Experts of a small language model: 314M tokens, 4786 steps.
Below are experts of layer 7 (counted from 0) of a mixture-of-experts language model. Rows are named router (the router's row for the expert), gate (a neuron's input weights, with its number), up (a neuron's input weights, with its number) and show model dimensions 0-255. Each number is 128 + 32 x the weight over its row's rms, rounded and kept within 0 to 255.
Before each expert's rows: a language model's description of what the expert responds to. This comes from a sample of Wikipedia text that the model never trained on.

# expert 27
What it handles: Pieces inside nouns for institutions, places and buildings, such as mon-a-stery, em-bass-y, Council, Commission, Ministry, railway.
router [142 134 120 111 113 103 102 132 146 146  83 123 172 128 182 122 126 103 158 177 129  99 118 179 142 132 171  86 150 137 116 117 127 181 121 158 125 111 126 157 142 142  76 118 100 122 162 158 165 161 122 155 148  76 146 176 130 122 170 151 136  78 166 102 121  66 147 120  66 115  97 127 153 168 147 166 199 124 169 143  97 119 146  60 169 115 158 155  96 123 105 146 168  64 182 142 158 167 111 145 135 104 124 121 154 117 101 167 184 107 133 160 107  87 145 105 139  80 125 139 165 110 143  83  76 176 151  96 182 140 156 152 124 122 152 144  52 136 130 137 122  93 181 160 117 106  84 147 131 136  98 159  47 113 152 122 106 139 110  90 189 101  74 116 193 125  70  93 136 131 170 133 130 140 144 197 107 115 123  25  47  82 137 148 127 143 153 163 126 159 150 152 129 143 185 144 115 158 111 133 160 153  43 120  86  93 135 144 172  91 223 128  94  85 161 147 147 102  79 117 132 164 133 137 105 179 129  68  94 120 139 129 109 170  83  95 174 112  96  99 126 165 104 130 105 143  92  88 136 122 166  99 155 166 142 116]
gate0 [108 110 128 121 126 129 130 151 180 149 116 122 125 124 132 121 129 120 123 130 137 151  80 190 129  63 158 125 124 162 128  75 137 142  79 120  89 123 108  91 125 165 126  69  96 135 126 133 157 128 126  90 119 130 136 127 127  94 116 129 159 106 192 100  93 170 131 130 121  86 213 180 106  46 126 188 159 101 172  99 147 130 172 126 115 137 129 135 135 156 150 108 157 128  89 174 128  63 132  99 141 117 103 145 145 124 132 113 126 141  94  88 146 134 117 125 113 109 122 138 120 137 118 157 188 136 105 119 122 140  69 146 128  97 121 114 128 142 145 112 147 122  81 146 140 157 186 139 207 132 158 119 138 122 205 172 145 157 125  49 130 209 122 125  93   0 129 138 159 123  94 168 128 111 142 144 139 128 141 148 139 112 151 101 108 118 125 128 112 139 106 214 187 144 147 157 157 175 122 127 137 135  72 157 107 148 148  89  94 133 138 126 164 121 181 150 132 147 127 158 119 146  95 128 196 125 151 204  89 236 138 131 135 234 118 137 139 129 121 101 152 129 125 191  69 141  98 130  97 138 127 127  65 161  94 234]
up0 [177 125 135 151 147 150 128 117 108 119 121 166 130  56 140 132 122 136  92 131 128  41 138  91 114 195 127 110 167 108 128 166 127 123 130 126 192 128  60 255 130 106 144 175  88 124 103  87 128 147 128 160 150 145 123 148 119 150 124  66 112 180  91 134 128 123 121 180 152 175  97 115 130 158 115  80  86 167  80 141 121 127  97 130 124  99 132 127  43 113 129 132  83 163 118  15  96 133 122 177 122 144  80 143 115 174 145 135 196 138 162 136  94 141  98 145 126 120 166 128 112 127 123 115  79  77 143 105 127  82 136 106 128 131 126 127 123 145 128 126 145 126 127 106 127 133 125 115  60 128 130 128 130 102 140 131  98 128 140 169 128  50 128 126 203 255  99 131 122 175 122 128 155 169 145 101 171 144  73 146 132 195 120 151 162  95 126 157 129 134 133  52 119  85 127 109 121 140 136  35 124 131 149  85 157 118  76 148 137 197 101 129  98 131 131  86 125 128 128 116 127 192 126 125 126 148  42 127 138 120 115 150 133  88 130 148 142 140 125 198  91 114 145 130 158 128 151 118 142  99 131 130 131  94 128 104]

# expert 16
What it handles: Pipe separators, spaces and digits inside statistics and sports results tables, e.g. | 23,1, 4.8 | 3.1 |, dashes in cells.
router [ 50 137 124 108 152 139 104  94 159 162 160 116 149 101 128 123 141 122  99  85 123 182  75 100 147  65 145 173 144 121 123 119 165 132 130 106 178 152 114 131 186 131  74  99 100  62 155 101 182  97 109 169  64 112 186 146  82 101  73 135 145 171 158 168 141 135 186 149  86 187 108 116  96  81 125 123 113  99 108 105 116 141 131 164 142 141 177  55 128 135 166 150 173 151  99 146  88  90 125 129 131 132 170 199  64  84  87 126 162 160 122 110 161 138 118 136 126 127 132 155 130 127  60  92  68 127 171 161  95 131 153  82 142 153 131 119 176 132 107 111  81 150  83 111  94 119 157 123 117  99 109 122 111 104 106 138 167 103 124 171  80 141 159  87 116  87 136 140 147 151 145 158  93 159 139 177 108 141 168 155  72 174 123 134  80 127 117 100  98 128 117 176  93  55  85  87 114 114 103 154  53 122  26 149 159 200  94 104  96 156 124  98 156 142 132  98  65 115 141 136 113 137 148 151 106 145 168  76 115 120 101 145 146 176 156 128  91 121 183 103 120 105 164 138 123 118 140 189 130 137 166 152  77 141 136  89]
gate0 [129 101 128 134 143 136 134 135 177 100 148 141 127 189 162 146 131  99 139 105 183 168 122 188 146 140 129 122 112 115 155  66  81  59 143 149 129 133  67  98 106 122 114 116 161 144 134 177 119 144 132 169 103 150 149 134 128 172  70 194  97  88 119 184  78 104 172  84 119 119 132  88 124 118 126 100  97 102 119 121 126 128 140  98 128 118 124  96  22 162 124  69 127  95 132 117  62 126 149 102 181 143 176 136  88 106  30 167 130 108  88 142 234 141 106 180 129 127 129 139 114 164 131 127  86 205  78 120 137 114  68 106 127 140 172  76 166 129 115 116 128 110 106 132 120 148 144 152 128 162 129 131 105 128 109 120 106 151 140 130 132 138 127 123 128 129 134  96 128 128 128 142 201 128 134 160 104 141   0 172 147 153 116  97 111 115 120 131 120 142 111 114 154 128 131 160 127 136 129 126 139 141  90 118 152 123 138 169 175 130  93 104 128 165 145 111 134 210 183 131 121 136 142 101 164 153  94 177 176  70 109 124  96 142 136 131 122 142 131 120 131  94 172 117 110  44  82 151 110 182 136  80 122 171 135 185]
up0 [171  97 128  63 125 109 191 136 126 144 209 184  90  88 155 156 165 197 137 105 151 168 138 139 154 127 168 104 124 119 158 107 190 134 164 145 171 140  83 146  81 136 127 121 119 135 151 119  91 134 100 192 127 204 100 113 126 114 110 106  94 165 127 149  93 195 137 116 157  85 135 114  28 127 147 104 109 109 139 117  87 159 130 120  77 171 107 198 122 100  76 129 199 129  23  99 131 128  85 139 123 115 210 181 128  49 137 111 129 113 102 124 144 101  78 208 144 158 129 130 126 166 127 134 115 120 124  67 143 129 141 145  87 121 134 130  89 145 204 144 179 156 123 141 129 243 125 159 100 126 128 132 123 128 117  88 125 154 169  82 103 152 120 123 131 170 109 127 133 124 132 121 132 127 148 117 116 174 112 133 111 116 125 126 140 136  90  77 136 136  99 128 124  83 127 107 122 108 117  64  87 157 152 107 129 125 148 135 125 146 126 133  71 135 128 142 121  96 130 128 120 137 128 165 132 124 129  83 107 119 132  80 124 147 114  90 106 134 122  85  98 179 163 172 126  78 107 146 157 123 170  42 119 134 221 115]

# expert 25
What it handles: Suffixes and final pieces of abstract or field nouns, plus some whole topic nouns, e.g. psychology, mobility, -ism, -idae, lacrosse.
router [188 117 133  90 145 137 133 117 149 202 104 137 170 138 152  87 132 144 116 106 154 136  77 168 172 157 105 104 161 147  89 118 184 163 151 129 134 117 119 175 111 104  69  62 172 184 149 125 147 173 134  98  90 159 183 120 102 109  73 113  78 122 116 186 116 144 181  56 117 115 112  91 109 126 139 113 140 129 117 119  87  92 148  53  65 133 132 153  62 119 132  68 116  97  98 115 108 121 149 104 103 135 141 177 116  87 117 130 135 137 106 129  85 184 144 130 120 120 144 151 127 149  99 109  96 180 148 108 105 111 125  90  57 175 135 128  51  72 124 104 114 138 135 156 130 139  94 113  30 122 144 136 105 161 126  99 131 107 123 166 145 149  72  98 164 105 116 146  96 149  89  89 209  92  80 134  93 126 145 111 152 149 133  65 120 153  95 145 157 195 135 156 176  82 167 130 147  97 145 165 142  85 161  82 126  83 122  99 131 117 168 151  68 125 131 147 135 158  84  86 142 117 170  83 167 113 170  88 188 129 120 141 128 127 107 138 122 111 115  96 118  93 164 105 104 125 134 107 138  65 165 208  65 140 131  95]
gate0 [ 97 167 139 119 131 143 187 222 110 115 124 112 130 116 202 128 106  86 142 138 132 181 135 147 132 146 131 120 125 156  72  22 163 152 129 111 121  76  79 110 134 152  97 128 119 152 117 104 103 145 124 128 124 122  82 154 119 122 108  79 145 124 120 143 138 122 146 163 139 124 117 133 182  83  76 125  92 126 110 176  94 180 128 128 128 106 109  27 113 103 106 123 116 160 125 133 135 114 139 138  98 140 111 115  63 140 174 105 113 115 221 124 144 140 109 218 176 119 169 176  61 115 142 128  60 130 125 121 132  93 140 109 125 126  85 150 131  89  98 169 118 124 121 212 148 128 137 200 112 112  72 158 102 158 128 132 175 125 131 102 103 182 122 131 124 138 140  66  32 118 128  60 175 116  56  70 142 129 118 148 134 130  77 135  62 107 151 108 112 123 111 130 152 128 100 181 137 130  92  97 166 135 112 136 101 156 152 146 174 120 129  98  95 138 100 127 154 200 144 178 105 158 143 128 123 136 139 137  31 137 136 125 123 122 114 154 139 140 140 165 124 132 138 105 140  71 118  36 105 168 123 133 136 102  96 127]
up0 [130 169 133 152 195 143  97 101 155 177 233 194 118 114  89 188 173  98 156 132 103 109 129 133 151 131  91 121  40 112 171 148  54  41  64 125  58 197 128 128 106 123 177 213 129 120 138 137  99 130 136  89 145 143 131 141 128 113 150 181 123  78 155 123 128 149 119 120 180 144 140 121 150 178 156 131 141 183 125  97 166 113 123 165 125 104 190 121 131 149 149 138 139 140 128 118 134 129 117 126 158  96  94 137 155 187 113  77 138 177 115 174 164  91 118  80 134  96 151  95 158 132 154 171 144 128 152 126  93 103 158 117 115 147 139  81  93 172 128  98  94  76 120  78  29 103 135 147 136 124 127  84 156 106 129 103  70 128 102 130 154 140 192 125  94  66 112 128 117  76 122 123 100 139 142 127 168 204 143  97 115 125 128 150 187 123 143 172 156 119 149 132 122 120 118 143 128 108 138  90 103 156  95 148 140 135 101  98 129 124 132 125  99  41 180 224  91 103 108  64 125 157 127  63 119 110 141 156 125  88 122 142 131 128 101 114  89 129 118 103 159  91 140 129 130 135 119 156 143 123  93 132  89 124 127 134]

# expert 15
What it handles: Pipe separators, digits and spaces inside wiki statistics tables of sports results, elections and measurements, such as | 0 |, 38.82%.
router [ 98 143 144 104 117 103  98  93 134 116 155  63 137 120 110 145  78 107 149  84 115 111  95 140 129 118 146 204 127 134 146 113 135  76 193 139 168 143  66 129 106  67 131 179 167 104 184 100 151 125 148 133  89 107 166  62 128 152 125 118 113  67 131  15 124  93 107  96 127 139  67 107 142  70 121 183  91  80  98 177  92 147 153 131 118 118 146  72 159  91 108 137 165 180 134  82  78  64  57 148  86 144 122 143 172  64 103 108 131 106  76 128  58 159 100 146  92 107 115 101 102 116  87 159  80  74 147 114 120 106 144 155 125 134 120  87 129 110 103  80 174 153 104 127 111 128 157 136 110 147 144 145 104 148 119  97 154 132 135 128 110 125 141  93 154 136 119 169 165  89  95 141 188 166 164 112 114 144 168 177 147 118 145 149  92 144 119 104 114 177  69 163 113 139 147 147 122 110  99 152 110 138 135 118 175  97 160 110 136 144 157 126 100 130 144 129 138 130 199 127 106 140 122 109 140 138 152 200  76  62 112 177 106 150 134 149 161 165 141 107 136 139 142  89 200 121 148 103 146  69 105 120  57 189  98 179]
gate0 [128 113 117  85 107 145  90 137 131 141 158 128 133 214 114 124 148 124 107 173 132 122 153 113 124 113 128 118 121 131 126 131 109 170 123 116 136 118 130 102 129 138 153 101  97 129 104 203 160 144 191 116 113 149 127 182  99  51 135  80 130 140 120 187 123 143 125 128 113 237 127 159  62 127 160 233  75 112 124 159 128 113 112 134 124 166 130 110 122 157 105  78 118  23 125 120  51 200 130  81 132 142 111 134 132 192 124 140 134  94 152 127 145 112 125 126 110 201 127  95 122 167 157  87 156 131 136 116 107 135 173 201 159  90 145 128 149 133 111 115 194 133 146 111 119 198 138 174 128 128 166 124 120 128 129 142 120  83 157  39 123  50 131 167 180 132  87 163  62 132 125 145  84 133 144 113 124 133 119 207 128 119 130 185 177 122 132 128 154 144 122 111 128 123 119  90 134  88 123 169 121  48 142 164 153  63 139 121 131 117 117 131 127 130 127 144 121 127 172 125 108 121 210 129 111  91 115 122 128 129 144 157 110 118 142 136 128  59  95 140 105 113 122 155 124 144  58 184 121 231 130 126 123 113 124 126]
up0 [118 187 128 133 123 127 124 175  89 124  37 147 137 105 153 128  90 145 123 128 140 137 125 108 121 135 159 151 123  93 125 101  83 173 143 111 131 130 110 136 132 109 131 141 163 155 159  82 132  31 231  98 124 120 125  73 142  98 142 147 129 127 139 102 208 134 139 109 181  95 123 137 158 123 128  80 129 165 164 144 187  95 107 140  47 145 177 133 128 126  99 130 150 165 143 114 159 135  84 142 124  99 159 103 166  64 143 138 154 129 118 123 132 142 144 193 223 169 123 133 132 128 124 127 137 118 152 174 147 125 127  98 145 185 125  93 128 164 156 152  33 140 109 116  69 121 139  75  94  89 104 142 133 140 138 144 125 136 136 210 156 125  98 139 111 142 133 130 113 150 130 124 115 127 131 156 129 217 142  81 105 141 135 122 135 148 123 124 130  74 155 146 124 115 102 193 128 189 150 145 169 146 110  93  21 209 110 155 134  70 103 129 131 130  89 163 103 157 158  99 136 191 121 130 190 185 111 165 123 139 137 128 153 164 139  90 154 147 170 119  90 127 127 161  64 146  92 136 122 137 142  64 116 175 193 150]